Weights of a small mixture-of-experts language model, trained from scratch on English Wikipedia.
Experts: 128 experts in each of 8 layers, 4 picks a token.
Below are experts of layer 4 (counted from 0) of a mixture-of-experts language model. Rows are named router (the router's row for the expert), gate (a neuron's input weights, with its number), up (a neuron's input weights, with its number) and show model dimensions 0-127. Each number is 128 + 24 x the weight over its row's rms, rounded and kept within 0 to 255. Numbers have three digits each.
Before each expert's rows: "mostly gets" lists some tokens that are sent to it at least half of the time. This comes from a sample of Wikipedia text that the model never trained on.

# expert 30
mostly gets: " Des", " bel", " main", " pop", "od", "reet"
router:159171149151110086121122105110164123100145096132129168127150160112097108104137081098141144078107119152103141192088115119136137155129142125120150146114176135129130120139155104157143131113160130118144100116142088127099126113138113086115121112136155142139096106130138080170102118136125109144116161118143165133161135111150134152163086107138133148149133167142115136118116072167107176110095
gate1:127103147093155114127093174151133123120135107096125122155098158116081162144156146102108084166135095147128100125158136144157136115126119140119150080091107132138078103102124120157129165189129130156157153149110120114136170147123111093130131156099148143120136164136127107121140173144125131133116128130123166150078111122142117119147162130092167151159148137074131176147130101137106114095104
up1:102152138119174130103095097153154121141156114126176150155117139097089144148153137119078101154123098123095107127158143179142168125118105144114126092109117110148111133094156106145113108176123117170225114126146122112109126153129109110104150132116141136111167102173115105117122131125124153080116151115122118102077158129142169109121116112109131121137146147124111156116143141114147099140128
gate2:182159167141135165117133149145127123158134105110147110130179164124148093134097104138158134161136153121136140100089087148141118146101164147144111138117119164134171152163109131120122122150158121118111122133122139114132067104158081136119133159140112111142136150119113163116130143118109105108101119115096125146116132134119101194114133173144125076120121114179168121134156143075163150105147
up2:100107097120142090115142123127129153113087142125121119103087130123099175107122149126107092092141113126128103135164142111123145110133092085072126126128130108106087141075107168141107116085107147125139141124147143120135184125118198150147156097117119141105096135122189124123140105152118139132125139148128139134143087109137173079156148116114132150171112132100103127139148133176127101154127

# expert 16
mostly gets: " International", " National", " |"
router:118136136129114155117152077094070127169106093162153126096159127099157131137107104114109139096116099102151143117121082148159099112125135151122165116121135097138172139095106120115112179145133120116114127137138078141156119158131091139160093141170134123146149114184169152106065127142122149126113114105135128119092157108157104075164103135150144120098123116137125114127115127133148120155129
gate9:135118140163121129140114104101100130139114143131139163108117132143113124110135123112141115143142117151107147148123152121119102133128097167143130133130154161156142064137121087119149170130156130075122119085126091160146082040175122138120088107140168145135138138152114139152173102092148123103166123128124140108167135113125166133090112155108111168129136156137168132109091154132134115106166
up9:113139124152165130123138128122079133146143129158101140087106136148116139163157116117117126113113095165135100130140148107116106114121113208156141181067131156196156128149137127150117109148158128107156117091120154127133107102134142157139088161160146171116157120139157147173115113095174129125152128142100120114130133085119154102138136154131142144116161135126146133104127079138149152153129
gate10:118116158107107130111132090103118153142117098180118151113168105139173125115145130116144171109157124165140119130151110137143117133069114096153147132098135132156115145125150099130128125117157145137095165116151101099082119127136116147110126104125144160119109105130127160093129109141111133160165090101171140082160170138143096161089135110103095117120094130161131105090108131098185111136086
up10:151150137150155157148103148144147081119117160087134113151093127127117118103105133130128110173112119077135192161123131131121129096174160162114077121113107130115112092137120105126104145106110119104167077178098162116183107131125112112147132144138107104120144137134125094151137147146115121102118165143131077140108090123110150114169115154154119143128127121139128181156154142134119147152159

# expert 99
mostly gets: "|---|---|---|---", " over", "|", "In", " |", " However"
router:111116123145085164174110160142124125161164096160130114121101114128097087130160111106142139098159085110143153147152109152114179084173106102115163093096095088109171130111132116116101146112105107096129098142115142137117151138152095076145115141114147113140140128152147094109094075106163158135100143129129145120138132103120149091140103130121117122113106124175121145142126173139111143118122
gate0:091118127129128128124114184153126148118143126095105133121122116126153126111117125146103103131137089120199161128147114123127166126141114094126111064143134082105110135106100193113099109127174118126148120133107149137176129062092142102099131175138115110135145120121124118112151051125152145118130152177131163132128091109147134140117113120096108126092145128120105132153161135117123130125147
up0:120105142146139128150135202148122133106143125090100133140121109136145134107115158122112108156120112098162137113159117101120183140146127107092116078150131099096130127084101180118096116134164133124140147133112162130150104083069135081116103129128097097093128133146138138093150058129129131144120151183129152139114098098126124140134105120107112109099134111102127094140147128095111159126145
gate1:194184172151147104151129124067154125154145123115173127138135101191094137131144127114153122096146144138142095112136150138139135119153125157157099142137087185092147145120137136113138116143102123114128163152147136079130143195098127137110147170135142136146127095102097107153137119144141123139164126112142127128142116107133162143104120106109130121153145140146142097125116085153149146140172
up1:068082091128133147120111126178097136112121142143085111129119144095172137096109150143109114151120126138106162147131081110094123129098156124114139134131184064167103092146107123148112108122147144144128090124110133171109106049150105144136129100113123116142133138153162161122162135097113133111119093141110145125105123133128120106144150142149133130091115094125134140144139164092110123109094

# expert 104
mostly gets: " arr", "clud", "ubl", " pe", "echn", "aus"
router:114114132151115166123146164097139153116119130110096165111083161099120137113120118163160130124113131105076103143126087112122103133174146174125128136090135126126113164080105163103142143116115154122117133073149148160144125136129132149114130172105165107120106113130102124143137136143134164090149082093155127174103130161165149114137118084118134124122099119155100143180118116120137153135073
gate0:112153140096117104122125123109113111170155111146122139132091109114175149114127123137149114092108121157143107132113121138113080146126141152180158122110125137113110152117152098122053071050134124120119112097171163106074083104139100167131134117115150131133140123099098121155122134101161134132134118120143111147125120138102118118089161114128148090134133144165107119115103160133117093095105
up0:119142157133116138122144161085137125145147119180121110104085120095162156111119100123120130123180149103175117090096096130108128122117137125117138123101146130138090125120131093108081087081127129119109124140153166113124087143136081171131102144082153111121127113084056137143128158106143101138166125110122140123149084104102139139097120138109147118116133151162119151134118105131153090092113
gate1:121108131145091136128125159113162146145164105104143116103153099091184143152160141149123122174134127122122128138130160129085162096135109152137123103118136099169083172142150168178113081126134129136133149142105162108164178136109128126131106148125135105113134130119168116123164144144144164128139117105094151133155127144142131091128134121114117102110162144065118138155156084139122134066119
up1:130113171136129141121100122101108139109172107142164134112119114121204113166139126118112094181117126143129105160131102122120158135137120161124132132088132108140104150148115198175151105158119158152113143140134164183151128099106150155128131105141165116125108124129198136102149111134140147120149119090101113124157162143119157135171108157108126116113155132112106128168100109116143124101143

# expert 107
mostly gets: " the", "The", " The", "the", " a"
router:180109136119089144114155118133116120136111094128182176160121122136168113098142107141130117087090083103162168122137086108131158145130120101137157142118162098124162137107121145112127133115140150155131127117135111175147135171128136104114114146126165106139104150089133102115125081099103123106110131123123140103121144144090139078169103108127114132142100105143162112148117166167180160119157
gate0:075116134159129126131125152152119139121165117113113135133132120143142105116131189146104149152118128138131140128148113118174120169146094184124105117159082124074118125092131142102072124158104114147127152120135158139074151149106137088107088147127165136120097120123133111110121173176157122108134106138145123131086132127099113174123089086136141127157090114129116140149178128136122092127145
up0:069129149180120100127124158143109128110130107145108131163111121141118126124116147155103110128135125142141143137150125136166110166120093169135114104156114092063125132098116136109096134134122118117124149119111165136080141137118179063089103168113168122120095130132126126119124163168133163132128113120148138100102141134080127171119083084119130133146070127127115144141142129154096100129096
gate1:130099111107169092146105142157112116097106118156100156160145128165138101129152108140150095142177119145134136124101114118108114177120111108167131156103132119117144142118084089114102143123115115072083130119173113114088131153079139102132130124135144096138117140149119110138137136177110118127084093118148092121141149131097176105125170138131126138112149074170139119136128173109157118097122
up1:146099105082144099106106099145112127125129126166136142156123130161170132123148137141144103112173116109104114123111103152119130162106144093147080150132154152146150109104094112121114130112142088080115131114164132106113106175120128115118122110147134115144145167147093142121148112179104100131136105132122101113130151122147158135135174151149088114098140056166121095109089154087166139092138

# expert 48
mostly gets: " us", " success", "arri", "ront", " resp", "cess"
router:142100111094151147095153123096140144164150141121109127134164109091133172116113139159156146154139093143094108144161146125120109112187119150107134136120117100101126152103133147111172097103120178105157113104119135147104107132145091087094128128150128115114147111091098123183086098126147161130123152150150130169118165109137174114119138081115140112142139115131092096117100121151168163110135
gate2:112110128129137117162129133138122149152089120210131101096137163117114154106111115172149153115141154136140080122105140174148114128102111175126155147149110150145155142109151179125098103126138149122137114126132112119122120198111118111103116184106113117133149075119087103124130170152134144149107117128120065132103130124149107139131147153126117145161114125093133110121123146088166159130133
up2:156154119147106173142105139140170084134159125154083097145112143125074094111130098121131138119121125133123130160123147146126144130139126140131138129154143137194129163144143124144077126134115160095127126107112150121117175138153165129134110152083172136143134113094109113173114174135118138125106142132129141103115102149118122174156094114141171098125101152149152157175151121103124106135194
gate3:118110093123113141147143124077097124109126145088110121107112101128101142108153121105126191156155107120131142102108123141103114169108127139155149160125097158082098160170120117101168127146130164140148132124154094147113167145104107121152116139111152118096119083153093141129106134129160090142137055129092106131098141115111116095106150083107137112147092119145133110123080107140150148125155
up3:139155125113129136148117110096133150103078140123124111109129114161109146121115095171121159138119095133076171186172102153134125146108124109146151116113135135092135092169132098145129130106094143140106131092129110092139145103121188140136122117132131103117125129097135146139139119183170146158098198100121093122108137134148135155131144113145089130142134116135175113089118178123146127166139

# expert 114
mostly gets: " century", " ro", " round", "ruct", "ro", " set"
router:153118135145167084143105132125151129148129131142078138147145174153135080158136071120100153146109161124143120158142130101132135161159120100094119125137185096134123129101144174123092126154095096121125096113095145144105127148111082093127170124133119103116094120103155081132116132140131150090099130146104143103135121144155144160138093129183130126126140166130095140172125115148148115099116
gate0:143121119120120123118126173121113172125141123127129165139132120140109098130117111128143154191113146098118146137132157132116110100165173113148059169121116103077119129114124113127099120118130133121144135137089178136113092093063131133121089093161141088103132154108130133127079136119159114155120118136092128137120106141112125143159159117101125157158125142066128141141182120110083130119112
up0:132112128170075099140117162104143180136093125135115158133144105143162100125126139121152183121158143127110117079122140114135109091135147129098106140124115123084114112112121095169100098097111115141093119144101153123119111122111160102104096101123128066122161121142139134119061164111107124115128149119098133141135087155106088189112164136143141117143118119116109109154170104111110119119123
gate1:139163146136143076089106093156123119094114115168127116114137121145141104124109111184139129107111153114148104088136116122081167147142094121111118120111130119152102094131135139107105114122147103140124097133144132135138096104130148096103131129170147123136127151167119108125131169132152187132117116102124125101152062139118178125136162095132200079122141143129102099127087132099163120122143
up1:111107131120116165125122131126157149122124138106140137145123113088141113111125122148079091178156085151089107152122153176127098134136137128117134131122147136129122116120106115141108137163096186162152105112108098120115128133117088129130107175125155120133103112136137117148120096137081086088179159156140087135103126116075155118094121131148090140100128125122159165112166185098113151152152

# expert 123
mostly gets: " def", " f", "-f", " sm", " w", " son"
router:155150101134143146067129137142107114122080138146105080109164145140157130163086125148147123093147093106126134170114128096090096122107146119164122095137141096134104131121144122134143132140097093090118103165084134121153142122139157110160134161156123086130147120129151148108063114131159131117139146102142143131153148155165123128141142095106155102082100146164121163089132133103164143140132
gate0:117146126155134103107165158101169140100110133159156125100109148131160086140149137139165108160118091107132125120125129104116140103142137099129118127124094116144095124131180114108153097158149111118132123173104097087112137117108148094134157137096120124123154111124163146101131117115092092157194136111067133130128123151108129115212095157148101141096106124155153145107137137105130136156133
up0:097108128130133114133155109055117131150118119138074126111162127137129124158152155106151121128113146092183109132127082086119112128194117098133149143103085133119134151127151121108140146135143140111132166172111115135151123101105133163119151127119099129117128141135115177106112094122116135184190117126068130086130131135121100100134145107104136121139098114151110144160098103142147114096109
gate1:146146139154120187154133141140174184096172112107175163136158124098174103124096185123158099159143118087152113160144100123139155150094141154109164126147133148132109109115164123104128159093129115105154104122143095119125121120115117122143144136091101127170129180145147138142115150154128150147083099157081118159144109141133091125135137137139108103109153137131130106119145125131154152109123
up1:080181135132136180140160125176169139137158114091157128107127132108168109130106148136164112131152143079165128145164118089141142150115142123153194132108154124144129141134157133105122136112102089125151151140150102126143107114113127099135110155086138099142136159143130166132075155148130169167154113148110075137167125152148105111134122129117112116158143163127149107096143114132151146143130

# expert 90
mostly gets: " ty", " ro", "rop", "ro", "over", "ten"
router:089176158093122154138121135137148132132098118118093123152091117122162097155145139124125121105086144083100125098106116085119144152118153096087133125106125109123119134138131165101117145146071165144146138119132161117124118121111080127108154161125156123106102126144126116154131084146120100057131144137167158094147139134105153128139078138153122120112106124163081144169120124142099142102086
gate0:167158161120114149121097136091118142143112144105124119110147121164123100120131110111144107132158152059149131092120136120129148179164156139143149177134139107106131105126119136135095108131171124110122145121093108144124097187124090142135148156135102137179150100142072121085144103135114109120129168155189094098139144118110088160103161124152113134133154114120132122137154149139087127141127
up0:148145147116123157156124138135130144115105149075159112105166111159148063141130127105151114163132159114137131105126142102129133107140130101147118136099154138098133082141152137137123115110137151133094164118066100103112069170140113142128156169123102116134157147153101130119137104164097124132123164124160105142141148143114090125087126142151105135120145156158121071094145199138122127147134
gate1:116170147100105053108130137128133139135114100142090120097089139094141119115116119139152130146169170114174164110149147119130120125060136100114137141107089142157100149125150147155127136141119109114129109127155134128121156129121120133145136150098130205097147125161108118143092147141167132108129142115165144093093116108123118125148116117119133176111113115121100159091122167155099108149175
up1:173137174109122109128157179135069144162124138106096153166139120166142123120120142116151152101117124116109137158118130141156133132122151099126081172140127101162146110106109127109125151094120084094114135125102155155130179121155122171136132119157141132114114174104118097142131125148104091130092119119137129155182107090099101135123131154158116120172158112135143174117115145132114127140072

# expert 84
mostly gets: "í", "ber", "on", " Thom", "son", " Mon"
router:104173152140130115086117149123115155131123142108103114143164155070162079131104098142136126097082145127124124098143108102140095142115150088147149092081138085148149143149115119139127121124098105145139129140096072071141126123117126141174130161142115155139129140115123162141150104159114153100071095122123143128116185135153139131138120100148087134143111140112116136164116167137129162132116
gate0:118115111106139161148120128087131109128115130113082113121126168150123147123140109116126124145142110151091141108158133120150094100088106130108091171099137117080128114126109137155132094083095119186063145090145121122135127122127126138110137138071144128124126117068103115143177125113111121127119098133122150155135109098102136141096117149083138151157140150082128076134157097143155087116133
up0:092143125130102128137065134099148138129129096113096132156114155146153100126117121122128141116159082104161114067122084142124125138098111096141079145129115114121157090113091195136148116114175085155111142169134112091115113138098154122151138139169126127136133095136116119095174112105101150097167115117129118088137138112112136148111111116137134118095098151105103090155115116116160115132114
gate1:090140149140134148108157143154129141137141133122104104148106110118113129110128129137119176126075107134113106145110115155138136166116156132151101161123162134115122132167147089135143137146138161166176129157118117122149123163108117111157120164107126107108119085174111169125171102133113159126156125073144066128154095140139153153131111142094178144170159101165124148114123155112184132121114
up1:112171126115100100124155163125167152097147150146139113143137123100093140097101129112151168108082110136149108149164137173164126151122134143106129121133149139130083112154137131115116145137173181093170134152144121093122139156122132111137152119096115094153131130123129149126125143107084146121168131114118118113203118147141157152162166155108151161184146120112119123148131095160155118096144

# expert 19
mostly gets: " Sec", " ref", " suc", " App", " spec", " contin"
router:153159135086134117084132109137135128129132151170094162116168129154081101113139129109146082088130098141120144144158089090136118134122170115091117145103149144113144169096127130107154162116143108062119121135113110133103104103129174126142111133172140138142131128167103155154162144104118110107118113121116169106133163135120128124166115108156093127131166130175121141102138076147119160145146
gate4:166120139159141148095129156119102130167111118140105157132087099140159135130140157094187100149109104075134144120131174155168135095136122133170151119120127138146154103120180112142118116107086105129148104125111131157151140105168130141129090138082137135173144130138138113101113185154137071123157119120111143118095158153122176130120132133120120128134137126095191125117118131128147159111119
up4:116119106091103116143128117151151080087173122128159094140166149119114120111156138165103159097159139151122107110120115121120150168085126122084090136144110116118088178173057141107140140128116160125119134134127123108125088158095111106104146093142139110087137128131165143141148093096106174120136154118149110148132115114122127132116120154127152110159137102165084130112124143126119075141109
gate5:093166123111102148133103143138152134108179124133128116169153096134070143128095117151149130124108119100145148119136136136165138151117121129140139136078070136109144132106124105100089184125121123085113087129148104141088132137139126113122135115155153154128140116167113110161173203140090176146138112137121161111100106141150092170098159131136098112131145114130115136121116156119112090133134
up5:136110111146138057150146135152134098106087156121073122104072168148139118149134106095092125142117130129156103154126117094121143103156137155164090118130139103133162121149106118130134122149154130135164136141102162166122124139082136103133121115151102093121106115119114124108078077138162141135116148129085100114137113117102140122133072117113150128151115130142124143104207144127151102128117

# expert 91
mostly gets: " b", " B", " p", " br", "B", " C"
router:141118130159107144092140146118155127105136096140134143130117118106122105105114158130114171100113101114105103129137164108106133153137109090096152156179130101156120128117127120125128157128125128096128101156170151108142129148153115128068108082115141096169117155126128160137105158129135119152109129071152197161125141137113144140164135106164111116100115116144098173108060131147125144176125
gate0:095129044158116144105128110161143133132112147143157105126145147131116123137128140143188123181133177162154122125142170115162204116103111117157145121131111147092144146153147107117160122102151125147158130165143112108095160114123105102130116100125166152145073110135120099136113110123077125157129094115151094128141154159107114140115142132110131127127132126132137097146127107168155102112134
up0:147122156116167117154115147081102116136159110112113157134097115155144140112149142105083118073111106133113165098114131139087107172161117132120107147128159129152107123127126166133105131140116121123094144130102150126150092147100138199158125171137125101104171129131127185126135147120160117099153157159107129111094117072143165122131163123124114133113154113119122181128131130130092164133098
gate1:089130136116123130112141155145122118131140114094130075136138131129148152097132147129153123116136097122134149129077106126109155140136139115171082150124128160140119118129166101097185153154179127135150115142150135157153123116173101153138085130098138142132115161074137122161094183098151141156156110129133141135128093164159168165153149109103122146109123124125118112142121160084173171096128
up1:125175112119164121126186142143133169085116128142149191157109155107122096140146110159121132118115160159125120143135130096139141176146159116136156132111123087131124112131071127110159089083132113116120115133105098149119110132113127091113130102148132144126156141127126163132113078138154117108172176127115115098146115149138088152177107167154126133158120107119138109110170124146142120171094

# expert 23
mostly gets: "|---|---|---|---", "=", " =\n\n", "====", " (", "==="
router:170123122168143141128100122100164121171141134150129099123166143107104095105153148096153126096090132105128103127123100123146155085136160100095163136135114086098189111124127106135134137120138096092087137102135163121137106157148109126167124142116117164149118151141172093146134099146161145143125156083096157118088136110150155123151083150164169112147146133137143114112099143093117128131125
gate2:134137167135177123156122142124142158160151176152110113163150123085112145105152154143147110088141154114136114184133137107101135143081103128170150126139135141125120137128093121100107162102116121085098135166130144141166133140141123121162128183116162123146143147139165149172154130130118121128112142137084127133104133124129113141121146137121122129091132080103179080132091160100162102096159
up2:132129088096089115125130125117139119112134163127206120115118130099128170160159120108130158143131130129125131085129098128164132149142139157149103101127131129141122133122128165138090122149139108164130135082123112112097133160118076102090110118140138106109167101105074109084061108107131137143126115120136132121151139099144136162139130128090120122134171194144123154129120105165121143138078
gate3:156122153109109135125091112108136154136171141142142105167135121096140120185106151133134115122143133127124139092134090117137172097158192126104095146157151146119104094128145151106149150133119082169159190091133139099134110127149134097157170131133098150125161152106140154107130143128158105116116142144118160175103125139118153144131160140137137124099163079145169105161117143109129117139091
up3:126128110108123109125121159129083156132165156146142137117133084121124126176141146128153148105117174125114106070165137141102125106112179074185177150115141126129117111117138099115136160123126130123147148113105103101123143128126069149143142154128114163115139118193130141124099108169135119150118149132138101152083141108124116138138179113126097126112136087116154085137128146134159107125083

# expert 38
mostly gets: " in", " can", " off", " near", " main", " left"
router:094091133142096158153177086125114144138132121184098115153157149125132088107175133100114083117098110122108100137118129123153121129097133126130143126135147055127109127162144111148175128121137122137162148137119128153102118167171142118107092121147168136094128142111115136112107118085168122159130164156123135142119133131119179096124137134105116096148128131123114113156099087188104127099132
gate12:110162130082142132126102157120088137110153119110074160154098110141082120106143116107104073162129113140109127108077095139114190136119090159113098104165125133112133134143166138138111112133137119142134180144168111132151097103125126122151111149128130167115134134117119106178083126137164115138125151097131150074112163122121149152086111134105148150141155150153151142159143108128115150138145
up12:164112101160094110134121135124123165125086083132124093091152116136122135118122119116127156133149125103124119151152160126137115113163163128147147148118137159126112164113115108130099133091095163124131120106078147131112127175123100105119147111114122085102112107095155166145109141126070122105125123166090107148130059144101134098155150116085136137174120080133154136103137152167093117151113
gate13:100128107152093134129098111138110139143168158117101116125138091134143158155149105172156109133112122160101131109130148123105146129162158100091117095136102143115114164121093161107119107132143138149155131163152095101078117115120163136186134148115156133128130140109115124145152125130111087142151070138113178138133134106155115091083098085110175104166182125164151117147129133112142135123113
up13:123106103094132135129083124115128161135111105108109144121092104164115137096149098116082088117126136136138104142138158131081100126093131092074134163179166151143118175105092106166104158099099120137098101082112127170128133102140126127105103137090152121158132139166080136129114112140169115150150148132124111118144111089082127157112123131127096164131155131131099114096126123127110133155120

# expert 49
mostly gets: " Mar", "M", "pis"
router:128129152111099103085124090133102160146096150119104167142145149106106120123148134105138092087146099147158128153126162113107117107107146107080151136119143141112113122085110110094135099120142156099149147141126108106119129143140115098103152153152176128094126132112088111169107083162129124161114180138142196129154172086110159149149113122109116112151147154148109121128117096135174149117130
gate8:167112120112140086140145134135119119097140126115085112125111162124164147111138113117129112111128129099098146113107135125084105108148151123140154155097164101138123158141112187100152125169150128119117140124149100129143137136103136128132126111143142159106171117091171108134125115159118132167092129136054153156153111103081112148093132177095114111129155115132115104159076137073121097160135
up8:108139114168142170125093112119156135127093142124145158117128101126106098104126120144121139125132134125161136092161107136175120124093069125092104127176125134117127137119152093155147149076106117146133119123094151112132135089139125134128115101100092093114123126177109136123115155097141147094157093122201104084106122156167165118153111110157118142135100159114127169111109134168109159120121
gate9:153115150108134146115124101107085127132121103101083178130144098121143124113131140130160138161119077137154108102161110124142153151104095136179154177131164138118106144182131136127116109147115069131143158145096087119138111129114103113132098132177126146112144176093135138080121149150097118165160147131153112121113124112074144139122145109085118098147111139112114109145137117161144122169121
up9:158140130090144129098108095096098140127104085111121164119144107084150090121157156140164139146122082127141111109148118131122159156095096130172145175149142116109129154164119137130145098133105106124114153139100103081139119100121114098148116129154155148116145161093108127058144137176123117161176138128142122116108121104091166147126121136083121126160126142112103115137130113135170149167110

# expert 82
mostly gets: " Ch", " ch", "Ch", " cl", " c", " b"
router:119091115146115148083148153135183166130114116131097160109158109138095155135132116130122099108148091106116054134152142088113164128120109115107150152163139124152177101138134139160126123144111158116139141113151131130157143121133159150160198112126110114121184165140106125131085129098142106118130154085149120141116154111153115123158148111180111127089145102149145150121120132134144103146101
gate0:144112148166125165167141124131137143148121144171128124137107100119105127110116106103107113126102089105128134129123142121142131117125134132109126125125152121092101158147175132146154128174116100150087157127093148142064113111115156141104090123061100111090134142137089087092132114120096133128091154101099106122153139185176103167148161099121114099102130102132139118121116102150145088099128
up0:129139149097145159135123143059146114107177125115159126093127079138134137108143136106151143130125166163065127145152117092107119129115126116107121110105152116135164108169126164124141175093167089113154146130144133134099159146122125148117167104136148149081154150112062175149164135165165140102139126129137133109154128127115167108120132158137147124114139133110134142127123188117113127124137
gate1:097166148124098130148124139112110165124133090121175110127141103083100143158136148103090123110149147181102147141110150128124109180174131092170160157099136142154169121149112124138119194121102167134109121127132109111183124086146119144138139144154150146138132157131133150134147104126150115115114168124121115123157140066123131142121137134114102151139114142175146104108131141141161146080153
up1:133082122152150153124114119157113129138160112151130158150128148135139120110154145138146180144099152111113110153158101152153112100139117153114089094143151122088101162090105118175174150135189118130145141125122155150104121163112121119147105099141112138111087133127117140120091112101117125132132069121100133115064124143139120117147100155148152150108104144057102144136135088145145125147096

# expert 10
mostly gets: " Sy", " Ed", " ext", " Austral", " sy", " ad"
router:143101084103129120115103133127104136124151129152105162090176155125147089127117092150145091126106119135090129100154102080125132121108166155102132071118110167141138125107149094122182156144127146081115165103118101151145137165149138133137167157144161147103108138131138164111129111092134112146136169106103118163137138118117118067108114111182139108151139140131153130115141114099124111159111
gate4:064144115159113129149104130137105142177135166163150176135118126156138143141122091123103101156134111135141055127119157125151142121141104097148145113137175134127115126067108093134100122086120089110133112121125146141123110143149142106143109109090180140142145114150139153140103116116094118166140144152103156143104112093099106116136144097100123109135118112133122129127183171164108138116092
up4:179133164123109090092155126138160115098103094095121099127146112107108140105144187125144160104126144148105204122116085115098145148121152139129093134103094133123120119192167139123120150183122156144135143139146122117143130116121133126124132104150094127089164148097116102122156149171156135113122119130134107105156137162174132148122128133146119125122116135140118142123082088111139109150179
gate5:148167091088160156127140134143102138155127112134103091124186119138091147134087151105116113123127159145122144161133065165153127116140137117123097102129146129114128115121121130112147143141124163089141146136122103113120119123125143083111141065102164153119155138131121121092150151180108140175108127115096111142164098143095122150129117140164133135179151144105152132106132093082088103147149
up5:106088160146099124146122130122161118124121117106146180144119168104144135120134137113128127109131119075155125056128163103103160107135145124109121135126092148140114120205138152173137141104156107172127108147099119133137099127167098163110101145129094122108120138110118113156083110109169156123126176144130148134095146117175122141122135106076128123080145109124113126138104158130101120135119

# expert 63
mostly gets: " Russ", " original", " general", "hern", "ural", "itional"
router:123119126124136159150151128126108106112099095107122130162084109130145122113156121164109107121090127128106104125159096080169147116121122128120160102111129082174146134148150099122163144113105165151163148121112139167140103103130122129181141134171135105116131118121142158131088131140151097140115092104146128110148174109120148130169121111133135142127099126142118165184079117156179188101124
gate0:128122132136146137135157116108093115132192132102125105094140116139135149112082133102113164122097115121105138115145127135141132147139154126137127136122105120148138183180086117133127152097103135120103136152122095109158155131137108170177108148143135102123105177106130182136131148123123093126157119122142106074112171117139112153139219137096114137123121126143157133152129099175112164101113
up0:142122107085106097131115154108137150150081121119132126097124154113177133144128127070108123126115139126092100142116122126126064138132094122154152105124151128136200136124114154143138130098153097079115206130119150140114129159128138102108131102117157134099137093159125119107145140139154185151133163107091098128131149151142159147092141118132149097124099126131074135090123117121138148128126
gate1:131129107100106153161092123132102108132119113147138112148064094095153117115141152093166133169121134126104145117121157130109132165157157081121103153108121108141149134160113141112122115158096141137102173120193174137156114099087130150150115140104152187072121126130147114140118111133126123138151083128159105132103132147132122158114138149088155152095133129152138185141147102135110138120119
up1:117115140175134148127124131136159157122133112127110097093108137124121134130112124123133077159148174140124110143113147125187119130139155087126122146092124108099190120143137138128097152109144106095119132122112153128133117113121100110109120129129141104055096083122180095147140119160093118114104120164107115116101130131157070181137142163094128150134091125146105084133155094133161131108113

# expert 78
mostly gets: "ven", "See", " five", "ribut", " six", "ject"
router:122153111120102149130160133102154106150104087131120160142098131124098109127114108122116104079151156106133109137096146120115096082192144132121111086126138160108112136158109161145086141126151126114091110115129135137084106163137087099074094149109111137060140083097108112110080125112129148101114150110156118159134151127114148139110103092112118136097121147138130151122158115117100117092131
gate0:120146159094116134152157156169146145109134128135095134154095104129139141113139145159131107149102112121135093154148103107140091161095127168147129100139110123107096138139117143120135079119106167093145165128116141180112147089155133114111064148102136120122131124125139125120132148124085146127131106109123161153130114158113104134134097116162073161108124132113177077167157083098091097146130
up0:168124120161107182093112133110166104113143123163110114112118116164150105122099103141156135141092171135091110095126120138105151135123123124102145136140144108133124162144076133096153134075090154135137150135168148136165123133147103147125139112105183149102144114101095132130135142093082109145123105106127170113116113160102108127078121101144115153131124120120146111184180157115091122118129
gate1:145116142130143075108127130114088134117140056145173108171116114176123132145140119149150142155128155100115097150172151076109142106108125125160155067117154126165141131115138109154069158142150124132157097125125151079103169166105112123122118106078149142133120127130118120098153101146142120110111129101137127138107136127127122167109144122114123120128103147116112114072080113117110125111150
up1:138115153150127109106149119152113166111110112133137125098164153121105138153129116104099130137153122142127096112106119114166123117124132123069109168113145129142173124106141123118123145163099092110139142125114131171161132139177116112133152115108146119118099098162179101112149097096157194108118145150158163115138154125160082138075142167111115157126170103124114155158147143116155089105094

# expert 20
mostly gets: "°N", " —;", " |", "″N", ";", " ·"
router:106132086131126131094146097128110110173100140174137121082107121120113128121161135116133087129129102065128159132120102108192128127156169135088159149126157115132177106118160128136123144130182117097118131148114090154154128155169137108144160131156158145168128129133114108121100139114134139128106116131144135150145169093108155083163118141158110136073092125133097101137112103130126146127139
gate3:120131135101102124138122110079120135150146136146092085126087105123137132110079080109125139150097100123163154082107116110141155159166102098142110162123137139127120094151163146104125135120117081133104139148142124123131168081115132154101125177119132152159122099121074140124052141102136143155126149099168150112110132154118125125139093148098111113138100180125137139102123147142120134115094
up3:126101125171149135097137138159134119097129126096154160117161144094119135157177154143117101090211144129078142173143125128145133127098158177145116114116129119126162128132092096134130144138120164129140096120138141150141116186154109133138132096133114085117141141124142113156162092156129134100143094154091085157161135118156120119097164136145152131139142095126106104148110122107133101117155
gate4:115134126066101124076113129114121105126147102140108143119195138123113122157172111185128150150157101116108124144111140114122123096140161130118111181179115170120093135121131149129131113163101122080095132113067102111130146133184146125127137131135122122148135142079127141169113162141117156134131098128161099112129101105099143083123149109150144167157158115135124139148135114124152111110118
up4:130142139105138118132089104114138137157089111144115114127179117130126133113175104144165139150133132138112140136122115097093113096163153130138129163190139164112162149141124162157093104170119113135121099151127102122108134084139124135150111124095155107171130116048117162155117171095123152154124104156155152117142102095123118071119157111127149147111124110110117136145110136103169127108093